{
  "n_layer": 11,
  "d_model": 192,
  "d_expert": 32,
  "moe_layers": [0, 1, 2, 3, 4, 5, 6, 7, 8, 9, 10],
  "routed_scale": 2.83,
  "n_head": 6,
  "norm_place": "pre",
  "qk_norm": true,
  "tie_embeddings": false,
  "optimizer": "soap_variant",
  "beta1": 0.95,
  "schedule": "wsd",
  "decay_fraction": 0.843,
  "decay_shape": "linear",
  "doc_mask": true
}
Below are experts of layer 8 (counted from 0) of a mixture-of-experts language model. Rows are named router (the router's row for the expert), gate (a neuron's input weights, with its number), up (a neuron's input weights, with its number) and show model dimensions 0-191. Each number is 500 + 50 x the weight over its row's rms, rounded and kept within 0 to 999. Numbers have three digits each.
After each expert's rows: a language model's description of what the expert responds to. This comes from a sample of Wikipedia text that the model never trained on.

# expert 36
router:521507444475472512570428519437407484408552556474492532508546448471514578455524535523526534454567500586496500528449487487426399510503441503439394556429518542477430435506528573508515532509493600543493512443531454505575594450457424537537552534527567443531498437464543472409466414481510470533590535536548513520502387418491394379506487420471384551421522573524510509457537524462488527546478526412442477474450443436502453461414426477593480547456521453554559545534507520522500486408548556518562540487529500443541556473540472551515409537538420493539525512415546532546541592491523489443
gate0:543451501509480403473467479560445478437627550532491491507520487494478493562524465530452394577511564475554477592545562408522488587544440480482447507516444544578435509493529496544455445491515499518601534574519516562573489456397506525436473452637474552505452548557571425459524573516511510522547535449444522551500510483499467383604377472510521479439477439520556493581579518579525520493483535501477482411448408404603460493494472422517512516454524452582501430494512556515452490502533569511509576440525557472582568517450544524545446445459507543577482483572568511478531550542490524431
up0:434554534521475468465525447419558469455563511485486545471458470488535558504483520434480580586486485547469556490432477484551447412476550511487554446447506497503370547479538521565563441553465539419434413463525436510522493444559493559460566541444471477469490542499589474545592504461530441531434433536467507508483470428546491540465439568479454398492540521472449457478525520419504564517476562412455540506465509466436553456592502511479582584433497485551437603416388602436501554491492474426539541398578502513532389588500458505519535489561514405558500462566511485501541444459437427437
gate1:564485535559543486519512635470411425535441388546450498639530440561525497463438463453444449526464536389497610474541533410431478516467524427483431539506546501474565491572524463474620526511466537514495483441481429488483571485437513509475598416546532438520543570437544444529459526459553513585497582484530569505469400450553455467490423523586464534565521503445473477358518552446461472554510522534561516472465454495533535473439444501439528544497555414439558531513511518491516550472505489526527537486614472477497569528544460416487485545510447564559518494529440485521458601465520496462
up1:539531525456547566485434545468538466523565477562432539565507540530599371466533453534485524440607485522495591553479572482518602500487590517463500456514501474437591549486532516472524547569596441457493558512633465559470541610455530525482551411586420629463479528470419537514431458373542511413465545557459529553512507483521453494427474463490527479464475579502515544478511546476473511473582426478468461506533492467579526503478514578527451486413527425501532463514554552537498539470488398476590550503525429472480548568507486425516443501544521483489464517588441472560438442565476547500
Foreign place-name starts

# expert 59
router:506518483488411533485502437484462555499437533434542544540466555515580520543410599597544442464535499436491577489520495474550513450523484488603554538458514460454523454422487491506427553556476423466600570499429517486563478485454561411543435438477423527466536472498554451548465439526563490377423556525465519544504362460495452606409492566394482518485438542517532504522434514463555497543593519535594524522542542438455439480442437519494504471508478459523479504508536533517439602595452441499472495499491614505533659537520455509487413540522493505500533423424495503569528504485477495486
gate0:499441555532568590442633530511491525442467521420470584465488484430533503493499493519411492496484446561423519437519534525532551477548637465556426512477500495502484517481411523512535405496530474432487480469438483475510524455462504427422502513556436505418535465531550531440431597577552533494549515456542488486438557488531457368468476516531573510494426466527571462441473476430483518536512533546466455479360516467509481437487452557502579490497579513440472611531497441575470429510434556526552550465520533634489505577485474442488482535528499669467463483485537426532453554454450543527
up0:551539480502452415454516512560442508402457536514437477467541477525466370506528472504486545574591581466541503504569525491415425548498530466421591510587573474535474465521460514436543414591428466427474485436543520513444512489464537479475482446490487542512560525533521561470546452491506410511522468509401487518528407510530440503423542405501515478449545532471492513531575506484455578457542454445532567551562499558447486479464435520477487568537544585426524518495477463489457585382462448536518581444484480536453519530540543524415388480405428551582581469429451513494515601552460594437
gate1:564433501526477595514504462488546551497511505543580469587476524410512404473497555464526427483479417498470519485569537525386481557441520528410594452492512499595575529436497500538499636467510528516557471528513513517541499513554453465555479520482472494512503419490572467512440408489489583515582530497533591458489371468482505401496455553540636514419447498561440502538527436488463537501463529510614454411537456461492471525526531462570456456497445500513483450449449504494571508376464489540546485542516498459390450556611386500453534466573469555527559516535436481515427503494548472522
up1:489507458427511603500493451534530500491502561423520486524554499539574519473523509459477475484507518546551529556533559518545520569467436476572557526480473455486471540553553529490524576462453505491502526510543460460504604483492468467472531456511614567547566470422491483427496491490647519398542476621473489492442500549495455616404466484443440402403468485552532512443462551544556461551457624530442490470544391456592533386544478419485520500601424544569452586475477490563454543533422460507537626508449532420482455475514543478437446448592477439503514469533464502504469512457467517524
Capital word-initial letters

# expert 39
router:463440446549559595450578497420499525463530516427416481489494533553358524510543483473411524423489463563412600535475474593534505527451474439468470537512368470503511540485564474561554536523576448604518452552433519458585487444491495482479416468466512454521520508465459528455546537504495514505482507474502431508507493476567518572571466492475569426512503454492535548439543591478576551549483431569544529476452494510554535511578590461454537541472495499540489478473606582487551542371546510532565551440573495457359522500447530454506518494479451465524583485526508546575566517617454556486
gate0:564356487482425515547415511554445566402519409484379447451473485508505545468518496463444425551477589595464491494516453570506474456482589455576411410469493543514466491468464482488557561521559556471560509587563519477529388552511515523482564472492529579516415539496455477456525466556510633472543473476520505625571510519639539504499578459505593545537534449510422532458543498460515492494465529530529487535499526487482546568446521493530471552538587503518538544580479516542519595448480482544541508511454470560491500551533601475398477419491394566484548493488571464528464476462485505502
up0:500551391530453530449468455557530415480460536485463542633519599456525533516517467460502415412431541491474497535531525475457475519453498470463577433524481510443408571470575503542518476526528619472523468434476569558574463499489480628489430553497456515483535485413479463586499437602512461570421412567474400495413469492547390505528591519445492491427493486446431522458414466497457509533495607525499486501477546497493454477502498497467476482458549526543551496515583453486478481482438420554481499465561503498632462433442378531515483515567565480411458513445529509481597481505515542480
gate1:490535456526493456526536431520424417465503554484526490459487396594476506481550533430488478443586384495496433414428445553596447496455553544575486491477537547486483530432471580497503563571518501603466603478428509522447406419615484405554530556519520482520437515491511484565582503466554557527488541379518525538530462573483456536490487526408489529464555503479475494472584475507538495532555579518622547511482471485441528428498535551517490523509485512494486497492494520475603552428441415549557565491480405465394518535425477528552454549443573546475530485468514565540492432551539608511
up1:510499502437555467360458451496457428487563505399474473451518518447448517424530569437516475449578572527447572446405503575502513466483533549532548454576426466490445569414462499552468547510574552375525522484539498488483498405558490521623420443511509493475394437525563548513437501485498548467484481491455500518520479440487444459518516473524473493437560493531458413481433519572526435423498429433520472516539474474601501508506506505442462455489390451437642518546497514510488450511424419466569485471503459485543497445535544426548485407567559535521412402469569477530482534515523476580
Main clause verbs

# expert 22
router:476466496524532487514582540484429468417498521510459441519498478501595505409448447477508522512557558530581557509449556527518514489480527472472422559505531408513523471446432564571483510543436523531549485467459483545494479554391511472510589513516522443465477548443407498458546478507627443500531565511475341528428517447478412434422530517504510550510537553585545530552477417484467508507494407467528531461408434431483499543445471570493457538516518361481512546541436504509570483431609513546490464552568457442544512421530547465559480522499481498505621437412523527475398592437569550485
gate3:456450519426463495446486438451507557488485455482453496382466397479490410404526439547526380530459411449514491591574536476474456565524557558470462489523578500523555547511470433555401548519415454487484480516452494500497524490559555546533557448588490450399518577434503498427583463578496453444522389528507496482601453396489441472472497552483555475465454442510527440495528515398498539588469490509575569560491518500539541540476445531613468475504438579516491492528487415486406506553565443479570526513492517432454478502480528521553567586474472485571444399485477509423461509544524455495
up3:495503497544458456499514397488586492601483501514521510422423537494486494465453402450556460564538445406451393494465461473588440569559502465469573559476512521452469547441451518499432472449568515353480539500509521500483542524581551505436472515580434398540458449477408483564538577441545430477557527485508467643487534442479426563563448437467490511497470458509480583422550438507494550504467523490451434510453514513480427516541467560468405435440538480549455505462430491487471571545452435522457403548508478557547559513575461483490461506568506513544504506359549499534459510427563494498
gate4:448465573518526450456428511389530444512603532404478558599472585506562460475559463488535436493427550669578465475448475546521474515511460512540522499477510493533514551502514490589481444498468534505440493563439590447501436490594494479511558515512493389509518476493477539552557503546519369564520480450559501590467451427442483381534543488556444522520484465459478465481414547544504432537448411480485595485437508491516514530461516455435458431531461428516527415502445592494504527552425515508520485592497469510576539534515548441539546542397525423490504562439487506465455575474462419534
up4:532474457555521485547471470501439484513460460475513609628515441569450517519512472473558478511515448560488529450563457552463444506615392527497499507528493521476530568542533649592482548430463532481543482519543567527462497600495488555528524517469469500573511525445399496541511547495528475444484452461401444420483462494555473442530510505533573558411554483532536547476546590421478624517404499463476428432519560379456454536491357470529582373479536522552541449538524558508511477379507520557487450544498519459414511489533502488496449483447488449446532486456469493414515474563495520496
Place-name first syllables

# expert 42
router:469548497518478497466497505537575417517487480498404451476525498489519500490456527387442530512537563435480435517483500422538486417535520518473433523542565459481526406514533481469503532539392524575484560470495464464460517656487535417608500560441538454380440517485517436502487426497512430577492449487466412356449458462402478480486583533544488391502521532545540451568467364485470509499425468454548546531507432532555516495543491438551525605421502416484552580447486477506473494555584521476569464524603462470562510447519505494462507491389456487505514510559445499464547500460556551516
gate0:481530535354481503578579438455413462529498566486423448506520508509531523580541535527531521491525597562506587504464519478536508443543544477475499556442526540513385493552518488566443539464463477488528522485513404528565540516478415439545556515486535390436463510453544521502496458528497483424535467493533562416469501464544463548502573503479413548435426508480499534451465389529482418438523431498510599510575397441619567497487508467504550514521528452514569515595418419476487515498503543545495560384436497551543565458414469492579509501462471478536445479613536526501520575505375465511
up0:515503518516531517503501404506477491479384401499587507488456442528626499475485508527499379402491565454452536517436549441578512559526465493547525500475580462526468517448460517533502497498537441527487527428480463536630507519467450563434504587418542536498439486508526571535490430403554482460395467579546504553570466462562486574546452564534483456419546474438497485484367468444529501575609480630508526459484505534480484488472538431596550497536613472438537423480499428526500552546473404531461519546546440452559511450481535443479535500436526550507485494459421550513523513515418474475
gate1:481569493525475466575499539502391468447615482520498492530515487515453521569517481502402517520455450546443491526544519419500476522523550599448572446586603528444443465448444473453447536474464533532535551485555562491455493496417549566509528484434546494445541505433480473435570417575539591529503530365485444479421490526430441521503542515515420531497532489517492470451501494550500467547497457504453526536523623457473502545609542567614542482412556483447494521472395620535481426449566500448501478493573478459530499448547482482392520549518545546455493638398513538546434486466487505473
up1:617446421581494504515560441488550449554592524475403470508569440450505519536454517592387447420519436470521442410499549513521479442553518500475532524443502538543460503461536534514513607565578514451382554496538549467519468501500505507555462541522584404499525477535543487508476524566529455472547482462566484441528542520535506551518584571506529507510538461474504533481475490486533421477548635534494515446520484518515587558551454401504373425452476416525423519423498506545429536416566561407500488402522509495512551432404483536475514542529506398497467390421503501518561501494502507556
Capitalized word openings

# expert 33
router:447424535472559456518497484475460493522435510482463561487447568477577507516494525563581489534565516450503542529447497509483502578527487509510431517414544515504474464532534612546477588538518499487506535533536429504525482545401552460493517438458501475523525600567492499528513519374485501447501513560483449476480376449514407460469471604501528591610463517503514509507526594406568600473570492485474487503450494428402493528476482530492512474570576498526422475467420434491507453544572453430572499434566534416553550492564576492519547569493522491412515379390554494565446474527626502428
gate3:513396459457568484551447395495529547516468485580387484517468477521554446484453454430441506490515538563455460607558481507475430424530532538487432447483435474424550458561425549535507433602483473444483461480492505503513528370525549445471451461494413536502450440529457422495462511460554466546524485566573422520482464517540509442503491483547473493444574496529543505494535532523564538590472496488452540421539485467444468488434570481483621488541550387494452466480506441528441449515451561551534518498554567453612507440500537403478462422474472545524561430417525582504606542459492406422
up3:466433469511473465509488435523569463612585462430472319507462389551519464601430552460528534406565470367543456535488461465533530452481445495537558504516470492520476450458507486467461449481483584512474583489506473493574526479540459614524484507520530523378439454485425499522564511521562470527458460492409589455503520548404552538538473499475445478547484461474508515548474483523483458476465483484584544576593537501501486578550399447475449449473505449565473491482548479471474490509405420586574482468485524500481480525511528495487606429452457436449499577598502461555416487561561502512
gate4:439517467468539459570455483519471581482515478548487519456517475449545446543532440460593437524440489514482513510441516528476477537545571484476443499453456552540459444546558534561477575545479537516517541535525485635466526496470483418491536502518409462431489546519511323518550530505536515382465496543477519422465561500441484442527453485489606403425484625426633540404486481498476465450607597444491491407472528532530455565533556531445448507501515471432533495466501461459505540567470541463462529436476468420487436511562419480434538447552597506609492507480519480513457557542573482433
up4:568410483547486484504422499554457505525562538463516548523455514491509552521461546489495450447526468434435422457562534511491620413549458466339414476481508540466597513496508510515550514528473434518490527552513500508503510534519447513565478518527454492494560506559471452435566415542505438488394411472509431523483440458457558502561483539438502468417488534510441420503406595490489545569420549518560517560500516544464535565545510547445542488519519544512596477557458531439470572380523551564532500449476474499551410526504516486414472575417430418505574439562476488502493582562502636584
Foreign name syllables

# expert 9
router:474503486420462577439514493588556460425435469510460403496444531539500504495522430472568527546539484462546478434462436514532518445447508580545625530543511459567466535447542554479441537545512438564514468394493579487457429553527421529513519395590538510465559550479432526510502436474547567524525525453557509566538505435482545525568607579462527503527435479524505446552504483519540548418548491503527459484451588489546473526505473510407550446433553441622542509613510526488528465557475539460445495496538538545530470489479478536463411455512506517399461394513527532489468464619450356560
gate0:454475514421459651489399522568466491472478428534509634549480562597432502448411533547434497570437469548438502489525455504560477524577536494454408498528495553551518494454575576446459523408493391479492495523511507569453537469484471523480525511475542551451484465487485514496416582424496543438496546477489520527536507502483578576431502450494470499533512471532468544533481622460535584547518449498481575522483523479444487439504453434541490418535471470519549532523490383554515544433602520445426405484491428580443463406463424554566529472539555413518481519520461568502487577532447417478
up0:426528527508416525527479481567552515519462436515488604503540423500517418396562543637461479413496498451521536489518546548516464482509469459392498518496532480566491476575507614386509476426506449484483528523598466522400538521541538530498508546458624425486373546508439544503493484564507503533497464454516545550499458462468524443507483447498477487518607498443491561571518506565398448516478498456507522512390599526539459447421453519432451518473397510404573529472497493576557476522529435506491511499512480414563490533611494568426518503544549597474471468452494441485474445557517428488
gate1:520595466490498534521488546543532506512439587504522554497442510468506429573500377555400472542431444489540630504484523423517407476499581491501557575539445420505507537495466500481523491499534525489484459496515519494498478532484505497466400549538492501496451489468451596471565509531575524466525473467518433490532617446472389493495514633461533505512472577496366535466453459491572430514458553473530459489483485557464505536490632464411573471462458410536448441519517517506457369514512473485496477518446431531464529531436551442577430453417531369493564453485539502501382501561506569486
up1:495583518523479533422500554545553557488492464358574409465505520554519484424441510438478554540490491594512501430443486473478487464509524543524558559509521405524558541496474561488480515470489480468526529482496444558502466450475502538494442489489563474449440446449479554438473396485507477468469582467549563486444498407508508355457434535433492468570547582436394564489390459605538533538440531588566523477543463502461451572502515490486501568494558508503546480530538529498503682502514498479551526579443437519430436563549461585532414512593478445477464562488471483552459521472595467475
Table numeric cells

# expert 60
router:471520451587434541458545504481467457503508505447440528436424474540495535551564487595481485438538546550449417496485409468555473413410511420515440384397503468566458474433480461476505431590496527519457568467545546496462425556510457473495443497479534500511513586425539385504519539550477585531468486524537481602504565393459431543486472383468434461519543506475512554483494456452515465457558456450537530516566437420547522461516526510537411557523574498474470476449631504481462563470441530511513455539556456558506484465530564467471540495538362533485528452454446517589525490484403583556
gate0:503515496576452508471515525496546508532575531526498521497548396537503481496503558549467372442528520505580382480535519400545546557545587518527455481452524440617572506529486489544511480551435481450590551517471533446496532516463423550564535457530515518557536497454573491524428554545583549422449498525516494538455492502477437476461626408516526522471549405442510494435543430633501498534465460513608520591530465588583516597420494503432565530372535553466478547558496529475498552532375559567441430496542482549464536476440510497482491496528524531515552495497541446477402500503472462467
up0:550541535437420526504534511475444546516440420514465501453530554500450416465517518493541492550522558441482457497499473466475553534513488559509498488548492468499525540486488570478521513534565448530465512511490466533535519388524348474486591406469459508510499441534586534525538524414469582534482503505530532529519434447542580468462408535526484494435514536532502591427510435509537429537457477441618511359478499404522542493544581529406447481551444492471581580545435514510435456434506424515394408411476474483474482499384601567523407620476481460439543493569449576518479505512530456494
gate1:543502470513504410536512528430591455551534523514512490631462472526492513531441444396486447496393508457445484538433428520505557488518485407581488530436476546508465514594600572515501499530484528454449574509494462523490475493526534520469507474444474529565511517518506520482544439488437563492476486499538379514527461554480436536569492539467483472522453523481525466521405491652543502458588509572438487535535475538463527474501521525534446580402554435485429431408537546478540455448511464588605564466548545463497440445528579598522515480487359439441442457504396510507588527531402536548
up1:556575499509486426455459464535475557622534434405385434512611455467503495539571491437562508491485514473516519473405509452465462463498440437496501569478583502489417512413415501429525506586483551504512505527439470431480493530480506504504435504691479455535458467553531456488519429466596539598461450441502595500615530489545438471513512513494538545520495452446437535463430559454550499441432484490521469423428509463413493530456492457456487468547499493575475555530465580563456489534568414499498623450484535529548543483550574470469467504546500455432435507509510513489531394495534489430
Japanese/Chinese text bytes

# expert 56
router:447518485463556488556525529489512504454550387469442506521479452456481491457541458460500516490531553629480531469540436542498507490529458515513515498540409531495499582529558523519461468436519569383513433390482547512471488535555481591475482548472460506454469530446514477404549540546469527466575459414514515396466554553519521473487476585541503450475474379413471549485471448507538587401510487446554485481439533512514489495572584449444570510455487394529449439510489558488481525485517495396514463495432608496443476618486516386499446443531448455573434478633501363493553541498421517486
gate1:503551473507499482562547605493502547582573486471475541504432522427458499545485481429545463602617533509545481419506490464434525561557437478481439461467479551466435550525476536592498454637531512475503475514653477586458501499408411510493514474527484527438460477438594499519447552465519434551508532469546462535422543437547472427488463496441460465522453488585450451465499523549516458448411400483488499513530407563541422559540501564491517468413515557511542403523487518449455410516512525508561468502582491455534574478538436625522473499553473460524496478483486462437449640437514465502
up1:517621534483605554578552549488472516387430511510580466550464518530470559491501489490542574384461524515532430483404432475535540520502504462524528563459463507551533439483492486507486509488568528525511519586511548432451439517492462425386445615487490464402514500550461490470574454499552454430518569491483597570530491617476430466570486502438509436486414450532516506551506518476465416479484517446467456497491489486477392442513433533487566383499480535520512477544585534531391505519477434509437606499544556504510530479427589387559502482487444453511433486464504562581541535471469473567
gate2:522465501548494498489503432415529513460442492489514517495505465483472534451547362516452497469621555521403536528468491601528508498511512540483478432548518517523527493582605547396498480481539528473467516362441520478522496535492474647501599441477560449469505516517601488565503535433572516481514441473541584453446594481585500474457506462612560497516473470365491509486518486435511522474473477481529476443467542506520416431631488407526469470458568429516491469376453441528549522547525448480480525472408596498451454593419507471501576470571484526523467473535441506536509464544539464524
up2:476467548483484504487463508556480484564458468497443554512527519521546486429498605504469466520544476472581504516652468475564467491462453479535494485396427529492416547526459538516546573451492494470493574501523504532560410471578520554519491616512471528452490443472485500477414463466450623487437492564552474468545516520466605540480536531417456452499511567563551592508472542438507589457528430494497602503496407446525561554494510513413561476497400513407399582466534606640515519513489520501536416491508427487584483483483412491499522504489444356465522526508450518590504491526557510513
Transitive verbs before objects

# expert 24
router:487451533467448411435520525540542478529522451552531516451486436510393426463473419565635476414378503499508541601542534563524416495401533499551473540560563548505461444471513501501423470408499483572558435500507544423459506550452577441525495472473528597514486540471529539540530444443501480511558546490574506480478507522544510551559547455435486580532563546416469423460476576466532524458545408476497597497533587465453429538438612515543494472565556407501495540506587537441465467425523530493439488485565449523527497448540491565435540544413539520408565473475434474495457495509522437452
gate0:510475464468448485463462485523477391535483591509486462482508594534526435521517404583593484472492567507499508528494598494540501560481478462500468409450473586562490518535466433606414538572418480515513508497382455428621490525478503540536496389451392518613450474560488434474576492512514554523518552400488490533524542502519490532417572457453505469470463516504543493406470549508464478578560468570538507500560475474539558495455463439429511453446560442562421506477446555478480488393527437563441434429481552614531543467603558484472551552534540488469471470502494504561440507517534572532
up0:433445438527500493477463509475353481478531549528519453482438558477503499487527489536587518480594529438515520479405472511485559562455509500547440442525466464546493535506381459610324490462483493407488611550418442466519527480438493504499523458413419590564488498489470444515441491506492511474505498466548572555508501504510422573423514459429592517565404491497500485375394436488474429409557420503538500512498463541573516561474438528488576488548489525569555468539515483551542511429493501501525563473489586556421549446493623497537534561527549530479502486507531521505544429549492525465
gate1:498411474517565463553545553525515592534493432496536526438516529522550591514464498531541566517474558449489528502579552541507495473529459511523510534411542525563568591417629494545439446480576530416512593517530412502484512442464525527448498476505432483516550505462475409483506495546600510530502518529445532510492426533505541544517370514475548485488533542489528498579603493459429498548522575398561393528525455402541453464490463497524413456504481607500507471457546535505467382414449487506381433512477413501433456501469427536455509449442540409602510574455504481477519475497455411478
up1:458417441483492553486524417415497452494475383501536496462522509550502508381466432469522462504516511458422536516527582491459398569460518510431577552475503564548520558459434424483468467454543419530531442504449413536580576440488495447452512529436502471551508467530512502465475425492500441549475529410541523475565528593488469524458536530508481546415542600480542555469530537489541504444562375520533479523439518487491547519567549446445448598622615457487475556473624509446513408527518453555517479516576463441536500438432483532498566510486474607483514504532512497556527486455646514480
Digits inside numbers

# expert 8
router:442419431442526564541486477456456423543479440501418420418503507477576498512425419478482578552515470528509509476557499387391505564580461454528584489565546507479390540496520400496477469499476414502535462499493603577450509525516457534437486624520453476562455511521501523438470560512454462571543509505481541504530487475554503466466482550477446518498517490563521540460563533537496515409526534540521474533553436425441539421576537513498630529504439479479477527507473522501469464457522609543440444578458536561520556492493484471441544596566567442444397499586426493502462465507473372420
gate0:566483589491541451453368423482517453469554541497443533505534496383449449485460437509423463489546557522488552479523484421446504549534427519507482521573510459516519532455501516503506451508446384560546489487468539460531431579566438464425431516576486433456458428499507531505552490475462504544498474540571586458478452416542511525418533553561467493492618476377512432524543446446531532432418393461532490568526446522475559473549451499486505478472544463393472548434550487405510568424496446475444445445527564452427433475464553527547482551526426472474474485440479461498481466636561481421
up0:463477586487542502533587483540559455493498495437421404510443570483436478546532488467476425427493517492515453457479490461489484556528444461445488548574529488404603520426469540529515520593422496561475430476565494597553407422537489570466396508539449468531585454553561497477560471481465498421489492451480551514478497528519516439510563498575431428483597481425528573616461543602375465449523501467599539466558568623502387463566584411566483526511513482504517475499556524520514527519491506509507579456459539441522566508531522505563496491546512557538478482525477389491503476511494496412
gate1:506506484438546511513477561529434515501477489542475475475607545457491494573565423509535489431505579520528567614453635524568484529479566483557581466424471577510487523492545591522447556523536483466508387439467514473477469549479479518501524476518524442558502496424505641465476536540570476497434519519472487551470494543463415503493479418521508391470407592458475451507484528494478548540450413500532522457615501388421457594525492530469532573474479513482462561582557488460404573468602482503457448534499510431485469511431574483536565525476582533538468561540500442471559444608460561452
up1:437538438453546559461546528538446475584449412464431411490473440485511556454467393432545583519525557473507489576504450447516485462467473491522491473450561514427525443504394539557563427532502490555453453525455419505524431446567510470453497539571642464490493501497538474593442476489519525580534413486407474512568503548492483527417426501555583471494502556396534581480557516553621475521571509548422500555395584446516587500550503505465455435518537491456510503472492520470430503555464511566500404549522490524497553497404459442479515521506570600426486491533553487485432481566497440545
Adjective endings and adjectives

# expert 17
router:485457558492481463466462531541574513509446509492575533458459456567568568500560424497577534476500508524434486612597543567537568469451509498534496564416533428515474509413471446495549402524564503452540455484485501490483397562442444402418414533416537600496505587447556492584513543485530501558493520484501502551486563516603533509486592494473504564491521559531456527531447521460552536538500492534526530457496602442408514490564466528634478580561559472505568465612568469446426523413468429536523479506548477493522552459558414603397580540495497549473526506476472487541508482519547457530
gate0:480549457537449467510537560476487555414508425551458472447580485574517505537527433491505569525431455493467414487550480586487495483535476538498406420445513515468515576534550544539425498498438494438489410441613427576473393487502496547412539544495506540533500613450540583553540575544435456510526425460563395504551456587484563523453483481455522514500494523502468538398530533551561563568508469480463537459476460437504524512531519599538442566425499507511588538544548426608456592438545443492557519449509441464473487544519454398503504465489613590491552510481548461471443488477432484553
up0:455474454386499505426491570523489440448506536445523534465503430504447521450533519521576475490458484541518429485663562519453490533494544487490397509429500468493561504438453480456478501511521498494458422462512549414487470439561535535576517450462423514499552485467489370527472494499575480481525351484504524568562386518473464525590601436492502447516497505430507610424544586533488551471474531465484483496473537505439434471506503393466439551459495532459599410494479455447428481539435472490449515482423449567408464414579510589546537492557555492453482435447481442504469555544454459550
gate1:467452557467512544483536559465550508559403469493503529596431472437528472469502422519487502533520549497491527486512530469553459493489455468450598521520486462477480509490543566578479601581480425513625439369512520546595478364498505511441501517537447536603422503539535443562450608499448498453450438450566486484516486551528501543489604628449477498599531480498451483429542553374525540504485469586519426499400565551491480488576477560553576557535523497497541570493490447411561509501456463463438504496460539475390481513475484543494459446591504519460498559513505508530500465490400477558
up1:500493564454549471498571488501557494506493439423429546516429577571482411512502428509561510367523486514514502582555502482595537529577576586438534516506489461543485557436426511498517512488503495566467513514542391531477366454503484514516560430605568508494498495492583573540481470527526476534434501486553593417433540544531468488499542408508539595447527486516598529437432596481439477495482558530600417505579536529474491497430525543515504481455493498557556488561429488459495559472514453477629435504502495453590432521476474574522549543519527460545585516585485639502506467511532530494
Symbols in codes and numbers

# expert 30
router:524528477428465456493420469568467503437547526472438535548533390556500535538543545448587497528536501517496499525405514498503526530480458521475408472490587530432503489537429521448521497519429517545423551497514550484491607538575551492590603414408541458500448490474395521423428427429513534536596528474470543506475445549465427482512551515517477515526519525526515493461525514492461350535456533416517508582484495565564482536478399486539466533487542497384498363512555621505547457527486441518529475387497425632573530445549549497548447583461456487559476468475531537507504474515506528473
gate0:535567494458465469515445541578466538513488547573503531534511491457451501417539521487462605483467567558592471531585498438503461320543442449518635469465523454495499481444541477562459549507492503518468517494522501482484495486651455530453560524442494548513493508468514465494534502496513556503476536412408481527522400469457520506523497557514421494500508509508481430430470482519515435502487465491566622510489601527559487564505478565499474429437528461430551452549530490608494517410484374531544488488519510496439397504491521462537498465467623475452341500447545532541436609427476477537
up0:391571448453399500516539420552499447530547459484476517485410543536545489500507581493501549482536441576500502537437484514607497632406510564498430482548526558595491530587507490483462484510552480551522621479490513416367606506570436441493450434520460552419517528543530524609511585476457467618516545535564550534464509440437455510508507530490459499477465555560417482487479464544495508538562511476529505477466546448472571471520476609460515566570416541510539494435455462505536450539525449460505475538486531539474481470487595382552528570446422468454468461514553510461491478458455588512
gate1:517589505507487465609499413396601580485479450391551522564584495559558558474531592511553442454438433532546577479457473427494399423514596523482540513508499488454586533546527521514574549538459523500371484503565521440444506438493505519485585487491406479568510455413534549424463510448547468530561485491495479515490465527476394488502524581478546495524496460501555517455584426535517512518447523458465558424517557442460448481452468527579508608445486505456495471470501558453495545518482558524592530438496460571572531476509550537479385531480496588643507458497508524453462555491468523466
up1:572519579527535465558443487480509520546480469497596467518540451596456591399564447526428482563463508511455504484535482378594499494454500421535561505475440406474416504483514559452507466445542447570550500426490545549513463506524504593636509445544553548476400541501578477465566469483489471441559486525599470450547550553484522502476411498466615483401491505472466521549466472482479532488473579481415462528463506466441427498571420440465499537543510444469474503459577443464513493468467549499499566531515630615461486599536569538534433496559538468592422431510521458513487500468506483494
Romance name pieces

# expert 15
router:503445525557580484603473437535488539553503461587587531461519499495464463506590463602548569539544570453464443528427521528586539496557572582524460451535443526529512499449511509452447475443504535551468594525455445523457453516513586425505537515522479459546557493535426459596500501572544409474438531499548420493497518437413597360586523549540547526572550509429577493495429545521545459510497498465452493443466520544558447476472443505596497483465576582400481555533515523491482515574550409588416528417421513508493496541468504492471499504536552504481444494482448497512557630568476533536
gate1:414499499547463448546499518620517578511515563456507431418483541492482454568548464518482499538490447447477535496401476458460661515432533544548419467442463443416496495528504463583488445428432566586526478541487460558471483532449498500437519599481598449463411476491518461606535623496495401478504450495453563497496494461518515451493493442445482428515526495507529504493566531502542522537445553558486506482445536496496545422488460579549515440492542660454410500480486443440620483515473510557549493434541515381469529606424505549484513516476465451489532494462471549497431455509441438545
up1:454347564453476493544482536439490574480529555432560520510535526511523460501475484510486482468501492518519474403493406479516471505458466469575473547574402588470531539519493451497549528533552571538525457564517406537442507544465482556523536412399560491515490543534544485539468483530523461548431563502534441473505581529404499462511573572603446455480459534469493497508574502457532452526537462422457443462526485462494389554465441462538507540516572566460555518494479545541369519436473406559418594485484481541518473517499411461570464589480609561565478519558462373552385508498510526453
gate2:523418554525489481549507535492475625472539453509486539506494545590522522555465450552484575464469529507493454478528463427582524570457408506562384517551378478553545501457529613509531532497546518473526460469511481543513572533501486470517529514465409429400539554541509504598538498524444492566501473497429480476431554526580652574474535484449470534531572499559491504552501488542570484537445502524446486531504511554501366509489485523461532546541466547518533520430490493503506506481587541472490575464450471409563649495410477546539498454430454607551413529432444492496450588540398498463
up2:399488439588492601430434496441552470556389533461454508459450515494637447537477421535538466489540481553558463595500595361490496467561490528462531489518580556533429474459483507560501564511474468560520481329486438501396482438481507418536517503453555451415500515435441510475636542446490489518520479539451471542511557496494465564525488491493536567404462436525471461522531513487490509598527467480485472487485471481558573468436603491491480438491542510508471449484509502472416542474482477497467525541549481488477488579432473454540460516532480414504514488457593577541544439374481463438
Dates and table separators